{"n_layer": 9, "d_model": 96, "experts_per_token": 2, "d_shared_expert": 0, "router_score": "softmax", "normalize_top_k": true, "balance_bias": false, "init_std_router": 0.0126, "norm_eps": 1e-05, "lr": 0.00279, "beta2": 0.99, "grad_clip": 0.5, "batch_tokens": 32768, "train_tokens": 236800000}
Below are experts of layer 2 (counted from 0) of a mixture-of-experts language model. Rows are named gate (a neuron's input weights, with its number), up (a neuron's input weights, with its number), down (a neuron's output weights, with its number) and show model dimensions 0-95. Each number is 500 + 50 x the weight over its row's rms, rounded and kept within 0 to 999. Numbers have three digits each.
Before each expert's rows: "gets" lists some tokens that make up at least twice as much of what it gets as of all text; "comes before" lists some tokens at least twice as common just after its tokens as in all text. This comes from a sample of Wikipedia text that the model never trained on. Tokens count by the router's weight.

# expert 0
gets: " and", " as", " or", " that", " which", " but"
comes before: " the", " a", " was", " he", " is", " it"
gate0:548549563527499488477368428562576571551561476505530443501464553477509540523518563510488508419462499495471617563385489438509560563573563434520573479481489467497506517467534477467505525468443552462511564515463425547433466440478540473487489549612480509576491438504461502475469575578555391559
up0:549465598537504534462529484395361357421494514411435465534479465592481494417519497462497613516541519486516484459484532462477512500449418572540505528571480507534391435450497489533419589469493569514519431507481516504591431494460447486501485540502517490507522572531486518457562468496425477477
down0:477514482520462505421543410496511462528405467490426560492507497417545579572570591466526531497465539451565460495505461528488558553430459537451567450415460547563487605510492557482429462432467422536529534517510499455469468543430481494530446516615455508544398403546533524574453577542459478510

# expert 10
gets: " that", "2", " which", "0", "5", "3"
comes before: ",", ")", "–", " he", "),", ")\n"
gate1:434397536488557449567473495521556555410546415446433538430581483535408459485509489442474616503544469495579472487467664510467491444552485515498493474549486443487468549487549528467505549475461491491477507457483488583522497512522581478596455450460429409431472508531461479411565509464516532557
up1:447462488449518441402411548505452475574434560429441571562548591491529443469557457395466521508499508600559529453470449554509554505487548499471494523541524431482458476552531505375466516583504538510432535455433475578440450459477412524501545538499572585459537476579533565531561512481533491492
down1:436528622480468527430482618504508506507457453498479334479642514492512552479545428508533462557458495549549539482458599503462501529559486543481470543563583566414446488473555512484489519499518513539513439505468478429535526489561455410456458545486536572540505534525567551394470506491489479564

# expert 47
gets: " |", ".", "|", " also", " it", " may"
comes before: " ", " be", " The", " been", " In", " It"
gate0:539435497565435443428465496517569482533531514539516497584448494463527537497386463439469435567500491548530552583384567529417611519626538476494478528524520391484430468601498506463437437557430543572527502498502449459433476431507501431550512451558478474518538461470510554526484493481492495560
up0:520410480551465531462477479458388589389473585533519528490534484485587441516504414586498503507605587449493521463461561437567538480533473437564530557427541470546546580482534438532442529507546501518478491452489517528526568542534454525519574525450539418495491402444493430495489575541588496458
down0:483491496493442555416546547552458583487426600574521625530476521541505484410457508494509511501580512533497543468583463485550533456504520482592492479507509433584485499576542527448486516488444472495540453532589458447529437482457576511469520542516426477581479440515638578499448507409500530601

# expert 62
gets: "201", "200", "202", "199", "198", "197"
comes before: "0", "5", "8", "9", "4", "6"
gate2:539582578511591497423475530490486498525552442516394579558503489451466435509576472485494508522568570541450502483505486519463506522615474459492596516439513389413480417501467551452558538484429591501422453544464543471403545451541556462518491607552517464471435530527517525565554507520544460495
up2:523466484442375575493511511510546499565519507532512433546499503581554433441425497439559446406425519495551511431472505542595487527504587534464463511467551544603433533498514447552479548485462380576482436410522395512524475476534450478559566474483423494511476492536527479451535562553476496411
down2:541534523530489403493482481590486507554581469486511577557479433478437440466438525396561512490475515521444455583563556492579518508505505459490512515500553537523412580486530458411417548542467554549427507381439491513613537425493484426599473460494492556550534479510491485497471475412442447561

# expert 44
gets: " in", " to", " from", " at", " on", " In"
comes before: " the", " ", " a", " his", " this", " their"
gate0:513464456440564525471402428491490486540513470480512499527527515559408509541446568463507469493486345499453508578425395493422532558534501551451416561486485515515503539461494596526570491524488451494392458509535527507431459527548583447482470556374547511538410486471575475519517521507413474462
up0:528538526526546563452527475439595512487557581506398521486500488477554476527497470540515543565492505494417530457485505575482505505399525440470453548476524450486485470475529464485532608468436537512549534428490386478466442579459469504496592421532452472584581586521477551402558616521559424531
down0:461508465493576522496507513509535544470424593532414500420432539532495501497393541482526576511584438422459454513531510481423556524562555576508487475424483506471507495516517610517485468529484507431530379451495440432481571566524499471483373585567541492475459491509563461463488523469492575617

# expert 15
gets: " to", "\n", " \"", ")\n", " all", " sh"
comes before: "-", " be", "The", " mi", "S", "B"
gate0:446458560495419530582499463631509514449521515407461503550531467534478483470526484478527501436504528477470502551604553488547519441423493480425601421531454566457431431622489493529521490470539501496562426422520466448426516557485537496481515474402502468464553506475396491376521525466426481501
up0:517505528579516462482517528437534503538491505595574393471419544527553542483497540503512512503512544451509517381565479505472484445646508506576466476496527479580540516479527520498401560509446576507492557550376529589412424589513484453489464539522539376516465531523559444460529527497506468456
down0:491527448610503484503486432525425533500484410495474586448461496485546532464411532503536479510585550443450546569518512432449499523382466583506547541597537517485438521506539561485554502372484449445561522543506398549576532499526561505514491474479432487505518472453472553500508618450608532532

# expert 42
gets: "2", "3", "1", "4", "5", "6"
comes before: " |", "–", ",", ".", ";", ")"
gate2:510506503446477555531615489488595624456576444563435513588534459460554508521475535516557571527587515537512564610542535491521490579626515525512518565500565510459504511555519542445526488480514486511515512520586511456535504548588524425513455547430503501468502489536542603536528447526607420517
up2:511494568489526605482529453401449459545569524457479513521424555465611509523580510441495519423604410502527480582507522479507530496490431523491513562479545559610511503555544475524546553650562579585476493503465498505540505489548450457580560449473413502448539485533499548439548511506473514559
down2:507503533450564491536454554414479519510538505504476526477490463485496399461449502418435482406438539483433431522497484510571462526424499531480463537569503465572458534527600525544490536641512503489591553513528552592469408551496574537554468470473453556523464568535364459426497492569546490444

# expert 60
gets: ".", " has", ").", " have", " such", " County"
comes before: " The", " He", " In", " It", " This", " been"
gate0:536457531436549420393486549536517489432553474533576498550496492423479438532404462493558429510478493410553479548530532524465460515404526573525487454529433536528498515492535464483563496565454537494458530478609484553531516445556503581532549453485546512520536472614514504401461471402648483492
up0:538556539513526523420588565551561518528498500474431541558518527611514430492529493440532514401501465418558452462403556510543510512574442538413562510503530548423525526491582443566465411510577576503518450441491478489550552487439406518478455507530554479513615531505448420469481525447536509446
down0:499491542375503548515580479426493385491502495523481448546560526520529547514586524492459423502514471586478500449421472418490410528538504549481501584527521505530408413471534516484498567533569575547477526406438533580484493428594395502478528525431578424539459480532532547495453460488544483534

# expert 19
gets: "-", "|", ":", " |", ".", " -"
comes before: " ", " \"", " The", " -", " List", " Sie"
gate2:453507535558525523524515447396533511485556431576546553578554484573510470540501578516567513531597514601654497479457515555533487582462480525412489569442520456524483498568499620389483443561504510566499443463563534569461539489454443501450452499511476524481483468468430523460507557485466477445
up2:555567510441551499529428505561565489556448443575523505403340576488524524594503595425554519494564567527572475483481551460511453517512515423509507495490516462464606509469405552461449521606483527439505498500518474491516572447501533519525487452500445535411476543507440439552535587510455535480
down2:471433536491451473580399514413577575460562419439592531500531523512510531555537491506401560440471572534488447456566475563561455452408516466512488481475448573538529446452490420435442543575475435456487554494606454513450467508514443494482398470466422468466435502520491492513478550547464448541

# expert 18
gets: "|", "born", "H", "L", " also", " as"
comes before: " ", " States", ")\n", ")", ";", " be"
gate0:540487522476511572479505493585470549507511488620494523408508474494443399499452564475517455558557467464556477554412507507502638564525573443483524562594500593520440487558500455506469509415452394527479546523533575502586480544518504408564474520555482504489500417455561535540478438514573467516
up0:546479420580483500542536523499424413468480469505522451488514492564497509479434547497477430408547485444572487545458460589527534511475450516382544531501516513510535439504481457469522440496524531441417588413462524460560500541579456495376513424584568604526460505509549528410528560493531401503
down0:523467431516631443558534618571479559458525451420475463434589481559469463487458526523518518519467490504446556519565477561497587538475528454451508525483513415482484545491472465526456464506500503468526521540491531568391532499494481528437587516491532517425538501520393471642444578579437447449

# expert 48
gets: " |", "|", " –", ";", ":", "),"
comes before: " ", "\n", ")\n", " list", "),", " -"
gate1:556492479519490480531507487498473589425503406566475511524506536461477499608452620518557587535486596502490540525613464558473524513508573474494514523497502590548596513500465555518540411428522412404452540509510484526545541516605552454422563499486441482453452548539467621513495468478528542481
up1:506421470523540504496500496450460513461592524516464446582577399456482524491544503412468472519470437517431539457479533494529445522545650502469515423545500520495476470569524483589448444488566534486503478601499439565527547496606477496545453560476510497416480538521554531510516415560639587525
down1:506515529482485500407614491451419451581483484519515501489446578488565487532575585471523513586547529549503441457501542452528472458491536449558534434514530600485531560455522526523441463482531573503474472404470476385559457561480435479408392534441567535565498586527539437501432535494520475563

# expert 25
gets: "-", ":", "|", "=", " •", " Born"
comes before: ":", "\n", " •", " information", " Born", " Total"
gate1:423429426492505460472514506498415498524450576484414542500484512564541489431422488502479523520503485503493474456530506418458547474417494521445454514560494484446420603576461439440536441471523523501526480627503532306534492450553498436532556606474453531536558517514450511499462567517529472551
up1:484506491511516506607555423545495522529564452446600496552506525515490511455479632482421599503491482389466528439631492458560484474496503516390438524467493388524480535525414538470453444447422516495520587485488488540495516596425497447525468460589509494555497533564461540486549505462486481465
down1:497552509508457528497551475389470461497528563514443544523519433489482477419487554534461576515497418590539508460480547520508490515415521390548498475452483455490535436466482462542584609521514539474432602540603575549533535578504407476514578553615496527443488485454495489547464429576555480465

# expert 36
gets: ")", " ", "\"", "0", " —", "2"
comes before: " |", " |\n", "0", " (", "1", " |\n\n"
gate0:542476444521506489499548526450473502422593588555442476543530558492513521562534448541537488538504626494467508512549496506300517590486485512509582522482465494546477536536413467528543570506526495526503456439462518403519504514610569520489550430491439484581458475482451611537563506507450520513
up0:491490462532548500469584559464491483496499458546522539524624414483550528491462444517464476509439518519489483452455438567465481489533458502452532467562570466519453468514410631483545435508573476477556477503476548433491535563682491517556405461475479494579531413458501586559525502588462517457
down0:477476434593495486450467574469553517487576535461429520471491516490434536576494570406488486461520511635479499405499495489575472492569417446531495426493560481416479496442575547541441579452550500560529516477495410473446441519604614418513477460522487564432503451534478487480422497527481527492

# expert 39
gets: " of", " in", " for", " on", " at", " to"
comes before: " the", " a", " his", " its", " their", " an"
gate0:479481537485464441475566556530486446479516466539520478546483462439472546574471546482558400504550459566515531586418529498455587593509475450427443509516582508452500573501430457456590477513425458556495504521529595537581534451429586532520447502466367450438500569558417526459533468539510539510
up0:482580520382627458523473541534556526551559527436559482472382446548478490511458511485499502518401490440526504542440534512497430428493547467424515501528429518483505484537492516554610476532539512441469471523491528457387512528550524438522475459581422462564548469564520498454636427506546531543
down0:570427448517472498510481550512485425506451539522559522479473490496557597444501458542351409422502428496509501492485510529451425533447465527511367590523570589512560432521481470438521544547544482455533468489435477452495409512510552419545473507389517460466567510471416512560496544571517512495

# expert 53
gets: " |\n", "\n", " |", ")\n", "|", ".\n"
comes before: "|", "-", " ", " |\n", "|---|---|---|---|---|---|\n", "|---|---|---|---|---|\n"
gate1:450583501536597442586456443521514559514571425483480517523541435575412588535496459447394540579543517470481524510502470470572506499504424477467554538580517506505368566462465559551489419531571587510458424581506465518475545469493476552578527539465536508419442531511479445512551542458491489529
up1:493579516494567526461475454446444573460504499551431541535472435399522449542540490521386541402550558497530488456515504517448513503442517462561534391529533494528391540556508504553485492608576507454449478431517575496475458564566537522510576492454452530474566413451413486503549571516445418502
down1:565500555577437503463584419463491553581524466497516472460586476561426488479448524586492475508529531376393498531511505522426551487450468494499513513443494576480457437458501463460469536433396445503425505490466505478410515531398468548472611493530530511549415456491446448434476467437421511473

# expert 4
gets: ",", ".", ";", "),", ":", "\","
comes before: " and", " The", " he", " He", " In", " the"
gate0:489511477532429502545596498473495558477460458452417522459443517539522418560480472485553595492529465476516446497536533548535464404360525478548492479529528419488457504531498429535453481504482500446521443390565520438532517595494456438570533446420440515542589538598461485483543447539381542501
up0:459414507416520528465445579546527527554451568532591575497548479473474548548563458465515521536515376443522470503526542479458603473527452477439497398461481485486479500606413479564533512509457501522538478531396470523475549381417478530536511500426429566437526497546416455473471476506581474497
down0:476481489394435398468509524469512523466446364478553517505525591581552527491567476505518484505544578456589452522518488431569500507452626465558484556517491472435477550561507491528547501557432447530519529488439552501584556485488515402513569471599445569501457456516601459472446494489557519494

# expert 26
gets: " was", " is", " were", " had", " be", " been"
comes before: " to", " in", " a", " by", " on", " not"
gate0:506526520428503518452491518540548517534478518499589492476461439437419522541557524438397477459483536533491458560454485487337439561507536509483515498525474508495432455620485436472521491520499542458516488548536454574545667501488548477446458456464519539477450459536473466520601633526467447563
up0:579481418517509537550506486542420507466539551458448533406516392602540562495494498471569428610533476474553497552490481562499534580389453555529450553511495545469470490520577532414405524471499485506525499492514554476469508530493442424561390571520552488479636548568508466465461482512517515482
down0:545510553530533514525392567547529526492475460522502542500435390507572485517549544515542456530466539492490494505348546459485468482410460501479523520502441496540525588437502492455422402494426430577486514514578587590550412517451525515460538550549563414488542456537578558452541468474539497573

# expert 11
gets: " ", " |", "0", ";", "1", "2"
comes before: " ", " |", "0", " |\n", ";", "1"
gate1:505490516486493420415532550426483509573455459449562491565384499476512457628496521569570585438551473478517462519613473561483538523437528498564491540529486498461527573488443509493633510572478467559487535451495490517419521523521482484643477490488395561463544552489433504502501467495556469548
up1:526501445474546560482512467531527575495505483552565497569642490517458550521398519441434550468514547516508520496544577501506508541543451408457439407442548541416524519545520522440441447472437474475578501436524483573500537503438451530540499446488532383537441441632484496475538539590514560548
down1:597481485460380478563598489481539483487505523412535478572513472488512503484489561428407452478489467490512485549583496524554446438450479529483527483544500444405502542436616618381543531492444441430537476447587531570506533486572536562597509512466500508503522478475433526440511438487497550510

# expert 37
gets: " |", ",", "),", ")", "',", " United"
comes before: " ", "\n", " /", " States", " MPC", " $"
gate0:495559519560465451524526495609562563529473471428562512497564484429456549485414499473491500616552442438543479473450491530492491445507529544522553514557432455446524527516522472595433515394432517570418485518550526493567486494505620555468529397469556548549470451510506543477477472467525357534
up0:445537507545427504531468472561463425478532526407591573406552509441493548434442512525494460552526415489534494449543477492532457433502552547537534519499470483548518500487466576589503423399547488527428537475558594482574431501460552601511489446471592556550502535526498410489479423433548419491
down0:482452559467550559389529539439597468465486547508608563493563514459564545483512461471425476474413491542522545542544458549611508553501486473520503471465551587552444433460540453521441502560515511514549456444568481503490391495426574532504464519520455569564530555377493518431471509522521484405

# expert 29
gets: " |", "\n", " -", " G", " P", ".\n"
comes before: "-", " ", " list", " —", " $", " @"
gate0:591487458580534463466537456583660456509506461484520460482514418556482564514460467514464482523518545557532524537515530501561526582523463482505533448533590518440518495515453492420389495482463507468457594557486615482517554418562591599410431455551502477575441536495514558512470483502481506517
up0:574537521536475426516489457446441444536562517440535466455483547511569386538580496568547536466461526439568538440504454435450576545500512446456516554509447381421486535490473531508501474483479473478498488549517479510505457582543475642559584375580419568525566504513443521513496478555522533515
down0:443543507426521509515446506512519506528521461616540473498581483530457537567522491507493518551509453485501549541533463524395569434475488523489489596407412442523384571565511501502515535492478541512472509508499426518443549491565376506529625466540511484531546537500432501519576448512413599387

# expert 35
gets: ".", "–", ",", "°", "1", "′"
comes before: ".", "0", "–", "1", "5", "°"
gate2:517562473426514544478527540505481531496488511618424500527506457491462505522453494484470414639470526540471521523514472576551605545498546509486603486605544532420484521568497551419571390467433373520502531615517529463492486529480512519517527537536459578567497489481482537498436438494592527498
up2:456508582496535522458519561464533489364486570514484449497457429452512548494554459471559533522493553459517596475448500488529498489440563559548546540570531495553479403592638499511531394502491561526475521494522522411539465492534529564463516434515591406518574469446518436565490411441485474528
down2:453476507550487535559475585409553450610449441535533539589520530604452426487414429445467531424497530448500550535512470413494526515491578518406572500594437497491509513499615471487527433497583515446492493486479443506506529585467556463470532530521520499415459463501468468537586466474506562419

# expert 56
gets: " (", ".\n\n", "\n\n", "==", " \"", "==="
comes before: "==", "-", "The", "===", "In", "="
gate0:574465453522486405494521576463619578516487539533448491546484488418443482562457478440524477603510518494487580609403446507591562527555561456511535466557515500470484423561497527528520531373579510534543468509478468504449496489507435444514483465528447462535457501526486649499514518421480516551
up0:592545503502434543490486601540539584586584485569533447469531498507480508456644492506422575469499466494484578482503528590546501445507506501580501437525613535437526524515490482448478492488605548482489570469579506476490469485493504496434486558496458511518522467526502576517479532486667566571
down0:471497416575568564528529512509508516416514469490473482554420411532530508604417455493511522476520567452563407546572543599436500618491488483511388528453488513563436441581498498427521431505481506530422527436532544479479415549419499527539489413444461454488509441496536495465512574486496555482

# expert 54
gets: " |", " ", ")", ":", " Party", " Total"
comes before: " |", " ", " \"", "201", " votes", " Candidate"
gate1:561462455488564441456479584549539471488491499581507471520452497440456574520421509424525561547507537492584529545492526547480465640582520433458527562505501484508538403507461513487534492413474543474460533454569526498583628426580510451479518614590514536420461475534466527550470479431485503508
up1:546485512532540451444492563550517489449488542568504474534475525475497579526468524430432534593525503520648435573478549597499452542598501481479425479486557468485493456478544542558536394353481583463450503463468462474561587374581479463511492519568518495506481491488486469566513445460488507496
down1:467463560488421551370504554393514517482540463494473503439595557507482377538541529581567487482414522505505483487483508546543492498480511543519607500452494553447510431495500472505540502486441484480403501462528459556385440483548457483488442449498528596481448485520469513447455441519549462346

# expert 24
gets: "ing", "ed", "s", "ers", "es", "al"
comes before: " to", " of", " and", ".", " in", ".\n\n"
gate1:478564469457554536485456508533576409463434450420472507414514453572401569523482512494535561567552492480487513488563491500607506538466486531441493533588486597480425450484482454516436500519512473502382502470511459487538497471568483468439480465447442464347442546475416577474509397508533475522
up1:492546540411452536538507521513516431466418517564479411586577487367514455502512499503505513568470527492484643471574548432532524489532530455448506455538536464506479429588443474435518432490434498497566520574526526566463473458474500519506571489485553497552613460590503514496474548491627439480
down1:468595507461559553461512451489509480446512501474469468549526525500510455555489532595548429506488548469453515474430609395395402476481521490449470470550519578459420505577500385547512496479498571559498623526516464482407592545451500494453515478448487520478410506561483540524509600483562525539